From a checkpoint of a small mixture-of-experts model trained on Wikipedia: 437M tokens.
Below are experts of layer 3 (counted from 0) of a mixture-of-experts language model. Rows are named router (the router's row for the expert), gate (a neuron's input weights, with its number), up (a neuron's input weights, with its number), down (a neuron's output weights, with its number) and show model dimensions 64-95. Each number is 50 + 10 x the weight over its row's rms, rounded and kept within 0 to 99.
After each expert's rows: a language model's description of what the expert responds to; "mostly gets" lists some tokens that are sent to it at least half of the time. This comes from a sample of Wikipedia text that the model never trained on.

# expert 14
router:56 62 73 33 38 45 56 41 76 48 45 36 41 60 43 40 44 43 46 54 55 42 55 60 47 64 57 61 58 50 39 50
gate0:44 44 46 44 22 58 38 48 52 36 41 49 62 51 62 44 36 67 45 41 62 54 58 62 58 49 62 65 45 44 48 44
up0:41 66 69 56 30 58 41 46 70 49 41 45 45 60 55 44 47 51 42 45 47 45 58 53 62 56 40 46 47 46 43 49
down0:43 48 61 45 40 42 37 38 51 65 56 56 36 54 39 55 41 44 49 41 30 61 44 53 61 62 38 34 68 45 56 54
gate1:61 41 50 46 58 42 45 54 48 42 62 30 43 62 66 36 53 52 57 57 57 46 44 56 31 46 54 60 51 47 51 60
up1:59 45 33 77 39 44 49 31 56 81 44 55 58 42 75 46 62 30 40 51 52 63 41 52 65 54 65 65 38 49 40 61
down1:55 36 67 55 57 37 70 45 38 59 44 45 46 50 52 41 64 38 39 37 51 42 41 49 42 56 54 63 65 62 66 38
gate2:54 46 30 39 29 38 39 50 26 53 61 46 57 38 44 56 48 44 39 62 45 52 55 60 48 39 39 41 63 61 26 44
up2:63 56 54 76 47 56 53 67 50 53 54 66 37 45 52 62 60 52 64 52 56 49 53 51 54 52 53 53 42 57 53 59
down2:52 39 37 34 34 50 46 48 37 47 61 45 79 55 66 48 50 37 39 44 47 35 75 53 41 42 69 41 36 50 40 50
gate3:32 50 41 33 58 39 53 44 44 60 41 36 78 54 66 50 30 44 62 48 67 64 57 52 31 34 48 50 61 57 50 41
up3:61 45 47 58 46 39 53 37 61 66 61 42 34 44 19 53 45 57 42 45 36 58 51 54 38 51 36 59 35 55 51 53
down3:35 26 41 58 42 52 48 67 44 62 45 47 48 48 44 65 59 48 45 44 44 62 44 54 42 44 55 48 65 44 31 63
gate4:45 62 31 48 64 50 53 62 55 41 43 62 42 51 45 58 44 60 42 69 39 31 44 37 66 52 47 59 46 42 59 42
up4:50 47 50 51 35 58 35 61 62 61 57 56 56 54 48 47 39 46 38 45 40 42 61 55 64 62 54 47 49 54 58 47
down4:35 36 54 57 54 66 50 33 46 56 52 72 49 40 74 43 54 58 58 56 55 53 32 49 53 63 77 49 43 58 53 41
gate5:61 60 50 50 50 57 54 52 72 54 41 47 57 69 60 57 48 63 49 43 53 61 57 60 38 62 73 73 43 48 51 55
up5:66 47 53 75 51 63 42 55 55 55 46 48 50 66 49 37 42 58 52 76 49 46 49 62 60 41 53 62 54 61 53 43
down5:43 51 44 55 53 51 43 39 61 46 45 68 41 40 58 52 62 37 28 51 43 51 55 38 35 79 51 36 34 48 41 58
gate6:60 40 52 54 46 47 46 38 64 50 40 35 42 45 48 50 36 67 54 66 50 43 40 71 46 54 46 53 64 48 41 43
up6:62 51 71 68 37 44 41 61 38 42 60 38 49 48 46 41 46 36 59 33 33 63 59 40 46 62 62 45 60 47 41 48
down6:50 51 46 52 46 55 49 68 50 43 64 40 51 58 62 40 52 55 62 48 49 55 60 29 36 39 38 49 83 33 50 43
gate7:48 41 49 43 40 44 48 45 57 70 45 48 48 18 51 53 39 55 56 63 55 50 37 52 55 43 48 50 42 51 40 56
up7:51 38 68 63 69 47 48 53 63 42 50 50 65 54 51 34 53 43 36 63 46 59 57 38 56 53 28 57 64 49 63 46
down7:64 63 46 47 67 49 28 57 36 53 41 41 48 25 42 43 46 49 44 59 70 56 49 59 44 58 59 52 54 47 48 61
gate8:51 53 60 72 53 37 61 64 40 59 52 51 53 52 51 42 51 65 41 64 50 47 41 30 44 53 51 51 48 48 58 60
up8:48 51 42 41 43 45 47 72 59 62 62 52 48 56 66 55 58 38 51 45 59 51 61 42 61 42 42 63 71 56 44 51
down8:66 39 57 52 53 57 48 33 51 51 50 48 54 59 43 21 51 53 51 75 51 52 45 53 57 56 60 30 44 64 27 52
gate9:44 30 51 52 50 59 68 63 59 43 53 37 40 53 52 40 55 46 38 78 49 40 44 55 38 48 41 46 56 45 54 31
up9:47 55 34 56 58 48 67 39 58 59 41 47 45 50 39 39 55 63 50 44 52 45 35 42 44 45 31 65 57 47 63 72
down9:52 68 46 39 79 57 42 53 58 37 37 49 51 48 45 59 70 56 48 49 49 54 30 52 43 49 57 61 50 52 77 73
Description: Possessives and modifiers
mostly gets: "'s", " his", "’s", " His", "er's", "American"

# expert 38
router:50 63 59 58 38 32 60 44 52 50 59 42 52 59 61 40 35 51 57 40 51 44 65 53 44 73 59 48 64 46 45 53
gate0:49 58 44 60 61 56 37 40 49 36 56 27 54 55 66 58 63 61 59 18 40 45 47 53 62 46 52 59 59 44 53 35
up0:64 37 40 49 49 40 45 43 41 48 35 55 34 61 70 48 68 57 49 58 46 58 44 50 48 46 47 56 55 39 46 56
down0:41 53 23 39 49 59 75 28 54 48 44 26 55 63 36 42 44 48 52 46 41 30 41 46 42 55 54 64 63 46 44 35
gate1:57 40 55 32 50 52 53 52 53 29 57 61 34 56 60 56 62 54 36 40 54 53 49 45 64 48 58 38 63 60 65 44
up1:57 45 42 42 48 48 59 60 56 55 63 62 30 69 38 67 52 51 41 38 56 57 46 61 38 57 60 47 64 52 65 48
down1:45 63 64 64 45 24 55 73 49 33 71 57 37 45 56 53 39 44 44 34 46 55 40 41 31 50 60 57 50 51 51 52
gate2:49 65 46 65 71 48 51 37 64 39 66 47 35 48 65 50 50 40 52 46 58 34 63 46 62 58 31 53 34 43 60 60
up2:50 50 57 55 59 57 64 45 51 46 52 32 45 49 32 46 42 47 39 63 68 32 61 38 45 70 63 45 51 72 64 38
down2:36 56 38 60 66 55 40 65 49 50 55 42 59 54 33 39 49 52 50 65 54 57 51 57 51 51 47 64 52 60 49 48
gate3:60 48 36 43 31 53 51 48 51 41 49 46 60 46 70 59 64 40 53 50 45 47 55 41 57 50 69 32 39 40 41 41
up3:32 67 73 66 51 52 54 40 57 45 38 65 71 42 49 56 53 59 54 50 61 49 62 55 41 51 35 45 60 46 59 38
down3:39 48 54 69 61 44 54 68 43 36 52 49 56 57 52 68 38 43 44 49 47 63 39 40 49 68 64 54 64 49 66 51
gate4:50 69 53 53 63 48 53 54 49 64 42 49 52 42 51 59 60 50 49 34 70 72 58 45 46 60 45 42 44 55 57 62
up4:43 63 47 43 29 44 46 48 58 55 31 37 55 55 47 52 61 44 42 36 43 41 34 46 66 66 42 49 23 50 59 58
down4:42 61 38 48 57 46 44 52 51 29 48 38 51 40 62 46 37 53 42 40 48 51 31 41 52 35 68 39 39 48 47 43
gate5:46 57 52 59 52 46 38 54 43 59 35 47 61 65 49 42 38 52 35 45 60 51 69 35 25 44 53 56 35 61 66 55
up5:42 62 37 44 43 59 52 51 65 69 37 56 37 53 48 51 34 46 44 50 53 49 59 68 41 51 18 59 64 59 52 23
down5:52 45 51 32 47 68 47 33 48 62 44 54 43 53 43 68 47 41 43 55 45 50 53 54 50 46 28 61 43 66 41 41
gate6:60 38 48 47 37 55 77 50 50 46 47 60 33 54 40 71 59 64 57 55 57 48 40 53 63 40 49 44 54 23 62 48
up6:56 54 34 50 44 36 51 59 50 39 42 56 84 30 36 56 55 54 50 46 52 28 51 60 31 52 44 56 58 68 52 42
down6:61 60 44 42 54 42 55 50 43 52 58 58 52 53 44 64 36 46 67 48 41 44 36 52 66 56 45 28 56 52 47 57
gate7:63 58 46 45 57 36 50 53 49 59 58 38 45 40 44 62 52 40 45 43 53 42 63 51 36 45 55 57 53 57 54 33
up7:43 43 67 46 46 49 60 46 52 49 72 48 41 62 67 58 35 64 51 61 40 68 50 47 56 47 42 49 54 55 55 78
down7:45 44 44 36 54 54 48 47 68 34 71 52 57 39 25 54 36 56 46 49 45 39 57 55 55 44 49 44 42 43 66 49
gate8:59 43 41 40 52 44 44 55 49 50 50 48 47 52 67 48 35 53 56 42 60 55 44 69 37 62 65 54 45 44 49 50
up8:42 38 63 41 29 33 48 57 54 45 36 48 57 47 41 65 72 42 45 48 30 38 46 47 49 62 51 45 65 55 50 57
down8:59 58 55 53 51 47 44 73 54 49 53 44 52 71 47 40 40 47 54 56 38 51 55 46 55 33 47 64 51 57 67 56
gate9:33 30 54 39 45 68 55 56 47 51 57 39 54 39 58 62 51 51 41 54 60 57 55 49 64 31 25 70 31 36 59 43
up9:60 65 54 53 48 32 64 48 52 29 48 43 41 39 36 43 48 57 55 48 33 54 47 79 49 66 62 26 59 49 78 39
down9:46 29 56 57 47 40 47 48 46 59 49 40 61 43 50 57 45 49 71 62 55 48 34 58 42 59 51 70 52 52 36 44
Description: Articles and possessives
mostly gets: " her", " an", " office", " a", " daughter", "Scientific"

# expert 9
router:44 48 49 55 70 49 51 72 58 62 50 42 63 58 54 56 31 42 60 55 36 44 57 44 49 51 40 59 52 40 61 47
gate0:67 27 66 32 50 54 45 60 41 49 46 46 54 51 46 60 59 51 61 52 49 61 49 35 42 25 67 37 63 33 55 59
up0:43 69 35 55 65 35 56 38 59 54 59 50 48 53 29 64 50 43 38 43 51 49 40 53 51 63 59 53 45 53 37 39
down0:47 54 55 54 56 56 59 47 51 37 61 54 52 47 42 51 55 48 54 55 56 33 37 43 41 58 62 50 24 54 33 40
gate1:57 57 53 64 46 53 52 59 58 54 42 48 53 53 52 67 45 49 45 44 55 55 59 67 50 35 61 68 42 54 35 45
up1:49 33 62 53 59 63 47 56 50 46 56 54 30 66 63 32 48 54 68 27 64 60 65 51 58 36 42 57 33 62 61 49
down1:61 51 53 67 60 51 58 48 53 43 60 56 46 59 45 39 52 37 53 31 58 46 43 44 50 48 46 45 54 64 48 34
gate2:42 35 62 63 42 72 43 62 57 60 71 49 50 35 37 44 58 57 46 52 40 43 51 58 38 47 50 50 44 48 50 56
up2:52 49 32 73 49 46 58 61 54 51 44 50 57 57 54 62 56 54 57 46 69 50 73 36 47 47 50 52 42 71 54 47
down2:69 53 68 60 39 35 35 56 53 42 28 41 42 51 80 61 55 53 54 58 60 61 69 31 59 56 55 64 49 62 66 34
gate3:42 64 52 62 49 65 62 59 60 60 58 45 61 39 50 57 54 56 40 48 52 41 35 50 45 40 33 37 55 52 38 40
up3:57 39 35 43 59 52 58 62 40 49 52 62 27 59 57 61 58 49 43 48 56 51 52 52 35 36 54 66 46 46 75 51
down3:57 53 58 63 49 35 61 45 48 41 58 54 49 53 67 43 56 55 40 53 50 41 33 53 41 46 48 42 56 46 36 54
gate4:56 36 71 70 50 59 56 43 65 36 49 44 51 52 51 42 33 43 57 59 49 40 23 59 40 40 50 51 38 46 51 50
up4:63 39 41 61 69 48 49 71 70 53 56 55 52 44 61 57 43 47 52 40 42 38 22 44 31 51 54 25 39 35 51 55
down4:63 55 46 34 50 55 43 56 48 40 40 44 50 52 45 63 35 42 51 54 47 46 43 39 54 45 47 46 53 45 47 52
gate5:41 39 52 70 36 53 48 35 56 56 59 51 47 53 60 31 49 45 40 38 53 57 61 54 36 50 42 43 59 47 48 55
up5:45 46 43 56 44 57 54 57 63 54 65 44 54 41 52 43 44 48 46 38 31 31 62 33 30 55 45 37 56 61 40 55
down5:61 46 63 49 45 39 44 67 55 53 66 47 41 54 51 68 55 53 55 43 31 48 57 48 30 62 49 42 48 40 52 30
gate6:72 50 45 58 45 51 33 43 38 42 53 47 33 67 23 57 47 53 46 50 51 60 29 58 67 42 50 48 46 51 51 29
up6:57 53 52 46 36 46 36 61 63 56 50 59 61 53 60 61 53 37 70 57 54 66 47 52 47 49 48 54 62 34 43 33
down6:51 41 39 50 44 70 50 46 53 57 40 66 65 49 58 51 60 34 48 56 46 66 65 41 50 53 63 60 56 62 53 46
gate7:67 22 38 65 38 74 60 65 28 47 44 37 56 42 73 47 45 43 59 64 55 59 33 38 57 40 48 45 35 45 49 36
up7:57 47 44 46 41 71 46 70 51 41 50 55 42 47 49 42 66 48 45 65 65 70 58 49 49 50 46 64 52 55 71 55
down7:62 48 63 56 56 51 54 50 41 45 60 38 48 54 71 51 57 59 56 60 60 60 60 39 47 50 71 37 51 67 43 36
gate8:57 66 43 48 36 25 57 33 47 52 46 44 51 42 65 46 40 42 51 60 47 52 40 48 40 54 37 47 39 45 35 61
up8:54 61 54 45 23 55 67 61 50 54 50 52 55 42 42 57 75 41 53 59 51 37 53 60 54 59 40 71 47 45 43 47
down8:65 52 66 40 56 49 47 52 54 46 43 52 46 56 46 64 41 45 52 34 38 47 56 35 51 65 50 47 60 35 48 68
gate9:46 55 54 34 41 35 61 47 47 57 41 58 72 45 63 31 44 52 55 50 66 35 64 63 41 25 59 35 47 55 49 51
up9:48 54 56 48 67 59 52 51 47 38 56 59 53 49 52 51 31 57 59 37 50 56 46 66 56 67 43 38 43 51 50 45
down9:46 60 47 45 57 53 75 52 68 54 67 48 42 51 43 47 58 28 42 49 42 64 44 60 27 49 52 52 51 65 59 61
Description: Determiners and possessives
mostly gets: "'s", " his", " their", " its", " as", " including"

# expert 31
router:61 22 50 54 43 58 35 57 48 46 48 69 55 49 41 50 63 45 55 42 56 46 40 57 58 44 56 57 30 35 66 47
gate0:32 52 48 25 45 63 49 55 44 54 67 39 60 56 54 48 40 43 55 46 48 39 52 53 47 47 46 42 55 43 63 55
up0:48 29 56 51 54 49 38 50 49 69 42 50 58 66 47 48 49 56 57 50 26 47 36 52 62 53 70 47 51 68 71 38
down0:47 68 47 63 32 60 55 52 38 38 38 59 54 64 41 59 45 57 72 40 54 64 33 52 58 51 61 47 52 44 32 44
gate1:47 48 55 38 66 68 52 29 61 54 46 52 54 57 53 44 39 47 45 60 36 57 54 44 39 69 28 48 49 42 62 49
up1:47 31 35 51 30 60 46 63 47 67 65 38 27 51 52 56 62 67 51 46 59 69 64 66 46 44 54 47 51 38 54 56
down1:53 28 40 27 65 54 38 58 46 38 65 48 53 50 55 64 62 47 56 48 48 62 62 60 53 40 46 55 54 53 50 41
gate2:42 43 55 46 53 55 65 48 43 35 59 53 46 42 50 35 39 55 59 47 45 60 57 69 49 52 78 39 52 65 54 57
up2:71 66 43 69 59 55 57 52 45 37 58 39 61 44 54 64 48 49 51 72 71 68 68 52 59 60 45 57 47 60 61 69
down2:47 62 57 48 43 63 32 64 57 55 56 59 52 24 59 59 41 65 44 54 60 43 51 55 38 47 45 38 42 62 46 35
gate3:32 44 58 62 65 56 54 58 46 53 53 59 53 35 54 54 33 45 42 46 51 45 63 35 48 46 48 45 38 47 46 52
up3:59 46 49 56 78 54 55 44 36 49 37 46 23 37 32 56 54 47 60 69 56 56 65 65 43 37 49 34 49 36 54 50
down3:61 46 55 38 38 57 43 61 53 29 49 27 42 45 44 60 41 75 55 49 47 52 51 52 38 47 61 68 53 51 46 49
gate4:41 66 44 61 61 64 63 58 64 39 73 56 43 66 53 50 41 55 68 33 34 53 52 59 52 63 48 61 57 52 53 27
up4:52 61 50 53 38 53 45 49 40 47 43 40 53 67 48 58 67 55 37 44 39 48 51 38 43 50 41 48 56 34 55 61
down4:50 36 44 46 38 49 40 43 41 64 43 34 58 71 37 58 61 57 69 50 47 60 48 41 53 49 50 42 46 45 74 44
gate5:61 43 50 60 50 48 43 46 49 40 46 52 63 71 52 37 69 61 46 57 41 64 48 41 56 31 44 60 50 66 59 48
up5:59 52 53 59 54 41 52 52 44 33 48 52 41 58 56 66 48 54 56 53 56 39 49 41 54 54 46 58 58 50 53 38
down5:63 56 50 54 50 66 46 51 55 42 58 45 56 61 44 49 45 56 48 48 55 53 33 45 54 53 64 58 49 77 52 34
gate6:33 42 49 42 52 45 28 60 45 58 54 37 59 54 51 34 53 59 64 50 60 39 45 53 46 61 46 51 62 44 58 46
up6:52 49 43 59 58 54 57 58 38 53 47 58 56 41 39 54 56 29 51 47 64 39 55 47 45 42 45 53 50 63 58 49
down6:41 33 54 63 40 43 58 31 29 51 42 49 44 39 50 47 51 46 50 50 37 61 54 71 41 50 41 35 42 49 46 43
gate7:48 57 40 61 43 35 62 41 52 39 43 67 44 31 34 39 38 57 43 41 64 53 42 50 53 70 46 54 62 47 52 69
up7:39 47 56 56 47 61 50 73 42 42 40 33 57 60 45 64 51 54 55 42 41 39 41 28 56 44 50 46 53 43 31 38
down7:63 40 55 50 55 62 48 43 43 49 58 58 53 53 41 52 47 66 42 43 37 70 61 63 48 56 44 55 57 50 70 63
gate8:53 54 51 64 40 45 44 44 61 58 39 35 60 39 50 34 44 56 70 52 58 50 53 45 43 59 43 68 56 33 40 64
up8:64 49 54 37 42 52 52 52 44 43 41 48 59 69 44 54 48 50 50 51 62 66 70 42 57 55 51 41 63 52 66 62
down8:46 57 34 53 57 32 37 47 53 59 50 33 62 66 41 49 54 36 55 43 63 37 53 70 40 36 45 62 57 59 52 61
gate9:36 57 41 50 38 47 50 60 37 60 66 56 57 52 65 56 37 49 48 43 40 44 42 53 56 47 62 43 52 55 62 53
up9:63 46 67 44 47 60 53 33 51 53 54 42 52 42 53 61 33 77 43 50 42 52 64 53 46 60 44 45 56 76 37 37
down9:38 57 16 60 66 51 41 52 57 49 48 61 49 38 48 63 54 51 43 53 52 46 41 41 48 55 38 68 37 49 48 41
Description: Single letters in names
mostly gets: "g", "b", " d", " G", "d", "-B"

# expert 62
router:68 45 52 67 48 35 32 60 59 48 47 64 46 56 37 50 27 47 54 47 50 43 55 35 61 55 68 35 38 52 54 41
gate0:50 29 37 41 46 56 50 43 41 61 59 80 51 36 63 51 46 50 66 62 53 37 33 58 50 53 43 60 35 58 57 44
up0:35 55 45 48 44 63 48 52 44 58 46 47 56 50 47 49 75 28 57 53 55 61 45 38 35 66 42 51 67 47 37 55
down0:45 51 72 46 65 50 50 42 50 41 52 60 52 43 37 56 49 37 60 51 67 55 64 57 33 53 46 57 40 44 50 52
gate1:64 52 49 40 48 42 42 59 71 52 50 46 53 32 50 48 62 59 59 67 66 68 48 53 67 56 63 52 64 58 48 55
up1:55 65 52 21 54 57 58 52 37 51 39 55 61 66 52 55 47 41 45 48 53 72 46 46 59 48 54 56 58 59 51 56
down1:51 62 29 52 38 63 47 56 58 47 30 58 51 35 58 36 37 68 36 52 41 56 40 33 50 45 51 53 36 38 45 44
gate2:45 49 43 37 43 59 45 59 38 42 37 46 48 60 29 56 51 64 59 53 80 46 60 61 55 44 51 66 36 73 73 47
up2:49 30 63 51 55 53 46 43 26 58 66 47 35 48 61 42 64 63 66 49 42 40 44 33 66 52 52 37 53 50 54 44
down2:54 26 50 29 40 38 46 44 48 59 68 48 22 39 72 47 55 49 58 56 53 47 48 57 46 63 51 44 63 59 63 42
gate3:63 30 61 60 52 32 45 47 47 53 41 49 54 38 53 59 51 71 47 46 48 62 50 38 43 47 60 45 50 27 58 54
up3:53 36 52 51 44 31 49 35 57 50 25 46 43 69 39 66 37 45 53 50 58 46 59 54 39 53 57 49 34 47 32 41
down3:62 57 70 53 48 64 47 44 69 43 42 61 53 34 54 41 47 42 52 54 43 59 48 39 57 62 60 61 47 48 62 39
gate4:39 48 55 33 50 59 45 39 51 52 48 56 46 49 47 55 46 45 46 55 38 51 48 61 49 61 63 45 58 61 47 38
up4:36 55 48 60 31 49 55 51 39 53 67 49 59 53 62 67 66 60 60 51 51 39 53 28 64 31 57 51 47 54 50 74
down4:51 33 48 33 73 28 50 57 42 48 43 46 50 38 54 48 40 52 60 58 46 39 38 34 54 52 49 33 55 67 43 46
gate5:61 53 41 41 57 53 54 56 53 67 43 51 41 57 43 35 59 42 43 63 53 38 46 56 47 56 60 43 47 47 55 68
up5:58 55 64 54 35 58 31 65 52 53 60 48 51 39 41 60 73 52 46 59 48 41 48 50 60 58 55 48 50 31 43 52
down5:52 55 62 38 63 55 45 40 46 53 41 44 55 55 62 56 64 73 55 56 49 33 37 37 63 40 42 54 42 55 52 40
gate6:35 38 61 67 46 59 51 37 51 51 53 39 52 66 48 69 55 42 53 50 60 67 57 52 51 47 48 49 64 74 49 51
up6:60 57 48 50 39 42 69 53 72 39 41 56 47 46 51 66 53 73 54 40 63 44 46 52 48 55 62 67 48 51 45 56
down6:39 59 53 41 37 36 68 69 72 36 62 51 54 52 38 64 55 68 44 48 51 78 55 58 60 42 57 56 51 66 36 58
gate7:74 53 47 66 58 50 46 42 28 42 42 23 56 55 46 60 53 49 48 39 48 61 46 53 41 65 36 45 50 54 58 42
up7:58 45 57 47 54 50 55 52 74 55 73 36 46 61 61 57 56 55 35 54 55 51 63 41 45 57 42 43 52 60 50 62
down7:55 60 61 35 48 61 57 40 67 46 60 58 67 74 52 50 34 62 45 51 53 43 58 42 59 63 51 48 59 80 51 48
gate8:46 48 23 53 51 53 56 51 43 42 50 47 31 52 58 43 54 46 43 52 31 46 60 44 51 49 36 54 45 39 43 53
up8:57 49 48 33 45 46 53 65 55 50 46 53 59 42 44 49 43 57 37 54 48 56 34 51 50 43 62 38 79 48 60 66
down8:33 44 56 47 39 54 29 46 46 65 73 57 66 52 61 52 59 30 57 57 70 60 56 43 43 40 42 45 56 42 45 49
gate9:41 43 38 52 66 50 61 55 59 64 52 51 57 48 53 41 56 50 35 59 59 45 53 65 65 37 49 80 49 53 59 41
up9:54 57 43 50 57 56 44 51 49 38 72 57 23 56 47 43 64 57 53 42 59 70 47 58 59 38 61 57 58 76 38 35
down9:50 50 56 35 50 65 45 51 52 26 49 40 53 58 59 56 44 29 42 62 53 44 51 47 78 57 49 55 58 59 52 60
Description: Century digits, "Among"
mostly gets: "201", "198", "197", "199", "195", "192"

# expert 4
router:44 46 63 49 41 48 43 53 40 60 60 54 56 50 46 50 42 43 44 74 49 57 43 50 47 64 40 38 60 64 51 60
gate0:55 38 59 38 53 71 56 46 31 43 50 72 55 35 46 55 44 49 51 54 45 55 61 55 52 43 83 31 44 52 47 52
up0:67 69 59 44 71 52 48 58 41 47 49 55 58 75 63 50 53 53 41 47 56 37 58 55 59 63 43 36 52 55 36 49
down0:46 55 43 45 42 46 41 65 48 58 65 39 66 78 42 54 46 45 49 60 55 58 33 54 37 54 24 75 68 36 36 55
gate1:60 45 66 74 54 56 57 45 61 35 64 35 60 43 52 58 48 42 48 50 56 41 46 42 34 45 69 60 71 41 58 36
up1:57 44 61 66 55 27 45 54 64 46 60 35 73 31 57 51 53 47 59 49 59 53 29 46 45 58 47 43 69 40 59 50
down1:52 45 40 54 62 39 46 36 51 50 67 58 64 57 41 55 30 48 39 40 62 46 40 61 54 60 55 44 58 55 45 48
gate2:35 46 62 34 40 40 43 57 61 58 43 45 59 43 55 36 37 53 41 63 67 46 53 44 40 50 33 42 65 44 67 35
up2:49 46 44 36 47 59 53 48 48 57 47 50 45 34 52 63 43 47 39 52 69 56 56 60 46 63 48 52 44 65 36 48
down2:50 52 47 58 60 56 56 35 60 54 48 54 37 40 60 67 38 43 48 38 54 48 73 46 36 53 67 48 35 59 38 53
gate3:50 40 43 53 50 62 47 60 31 63 72 65 40 47 27 36 38 54 54 24 29 71 65 36 59 36 62 59 51 55 55 46
up3:35 44 36 45 48 62 33 57 56 58 46 57 56 53 27 39 27 37 32 50 37 55 56 42 41 46 50 53 47 55 46 51
down3:35 54 48 50 41 35 37 69 51 20 46 38 35 54 50 55 35 41 30 35 35 52 37 50 41 42 62 49 39 57 50 54
gate4:72 53 57 50 62 55 37 53 52 40 49 67 62 54 62 39 45 31 56 36 46 43 61 51 42 42 44 49 49 44 60 67
up4:19 42 64 45 45 52 63 43 45 50 46 59 35 57 41 54 37 55 39 63 50 56 51 57 41 36 38 55 47 64 36 38
down4:45 48 45 43 51 41 53 52 52 58 57 26 45 51 71 61 64 51 79 32 56 40 49 54 57 32 27 52 70 45 50 58
gate5:65 40 54 78 57 52 52 51 51 60 53 48 48 48 55 56 41 33 68 51 53 50 44 40 42 52 38 61 42 44 54 59
up5:44 58 52 63 48 56 38 58 67 62 57 49 58 35 35 56 31 65 43 57 40 34 57 61 32 56 54 50 43 54 55 46
down5:46 56 47 58 59 52 41 62 68 55 70 50 68 28 35 54 47 61 49 54 49 44 58 49 49 63 52 42 41 56 70 39
gate6:42 64 28 52 40 64 49 36 49 53 35 73 59 63 49 35 46 47 40 51 53 69 57 67 63 43 39 64 54 35 38 33
up6:51 63 43 56 52 52 39 33 53 40 39 55 35 64 66 63 48 61 40 58 54 50 40 42 61 51 42 44 53 50 67 28
down6:68 49 51 41 59 44 48 53 56 56 67 33 59 67 37 72 37 40 50 64 63 30 51 31 46 55 36 55 46 52 57 58
gate7:47 52 57 49 58 54 39 33 34 59 49 50 51 67 49 46 52 51 45 55 58 57 41 48 37 59 53 59 29 60 35 40
up7:55 60 30 56 57 58 45 33 56 50 31 41 50 68 53 57 40 48 55 48 65 47 46 22 61 47 54 56 37 64 47 37
down7:38 45 49 43 43 40 64 62 51 52 54 54 38 47 40 46 48 58 47 30 41 40 51 58 66 30 50 45 64 34 59 59
gate8:67 38 44 62 56 51 62 49 71 50 59 67 34 76 57 54 52 60 33 58 51 51 56 47 43 59 55 49 57 39 39 36
up8:40 47 58 42 54 65 34 40 43 54 44 40 50 43 47 36 60 55 56 64 45 33 60 76 44 52 29 49 54 46 56 75
down8:61 39 33 71 46 63 68 49 60 41 47 57 43 68 45 49 40 45 35 46 55 56 47 34 37 57 61 45 40 42 38 38
gate9:57 47 37 47 50 44 50 50 40 56 50 57 36 74 55 60 43 54 33 41 37 47 57 57 53 56 57 49 45 63 56 53
up9:39 52 48 45 47 51 44 50 59 61 37 45 74 67 47 29 39 44 49 54 54 47 62 52 55 48 56 65 42 54 52 28
down9:52 47 46 33 64 53 50 30 64 40 37 30 59 45 53 50 49 51 42 25 49 31 72 61 26 52 42 57 51 65 53 52
Description: Cardinal number words
mostly gets: " one", " two", "30", "25", "27", "26"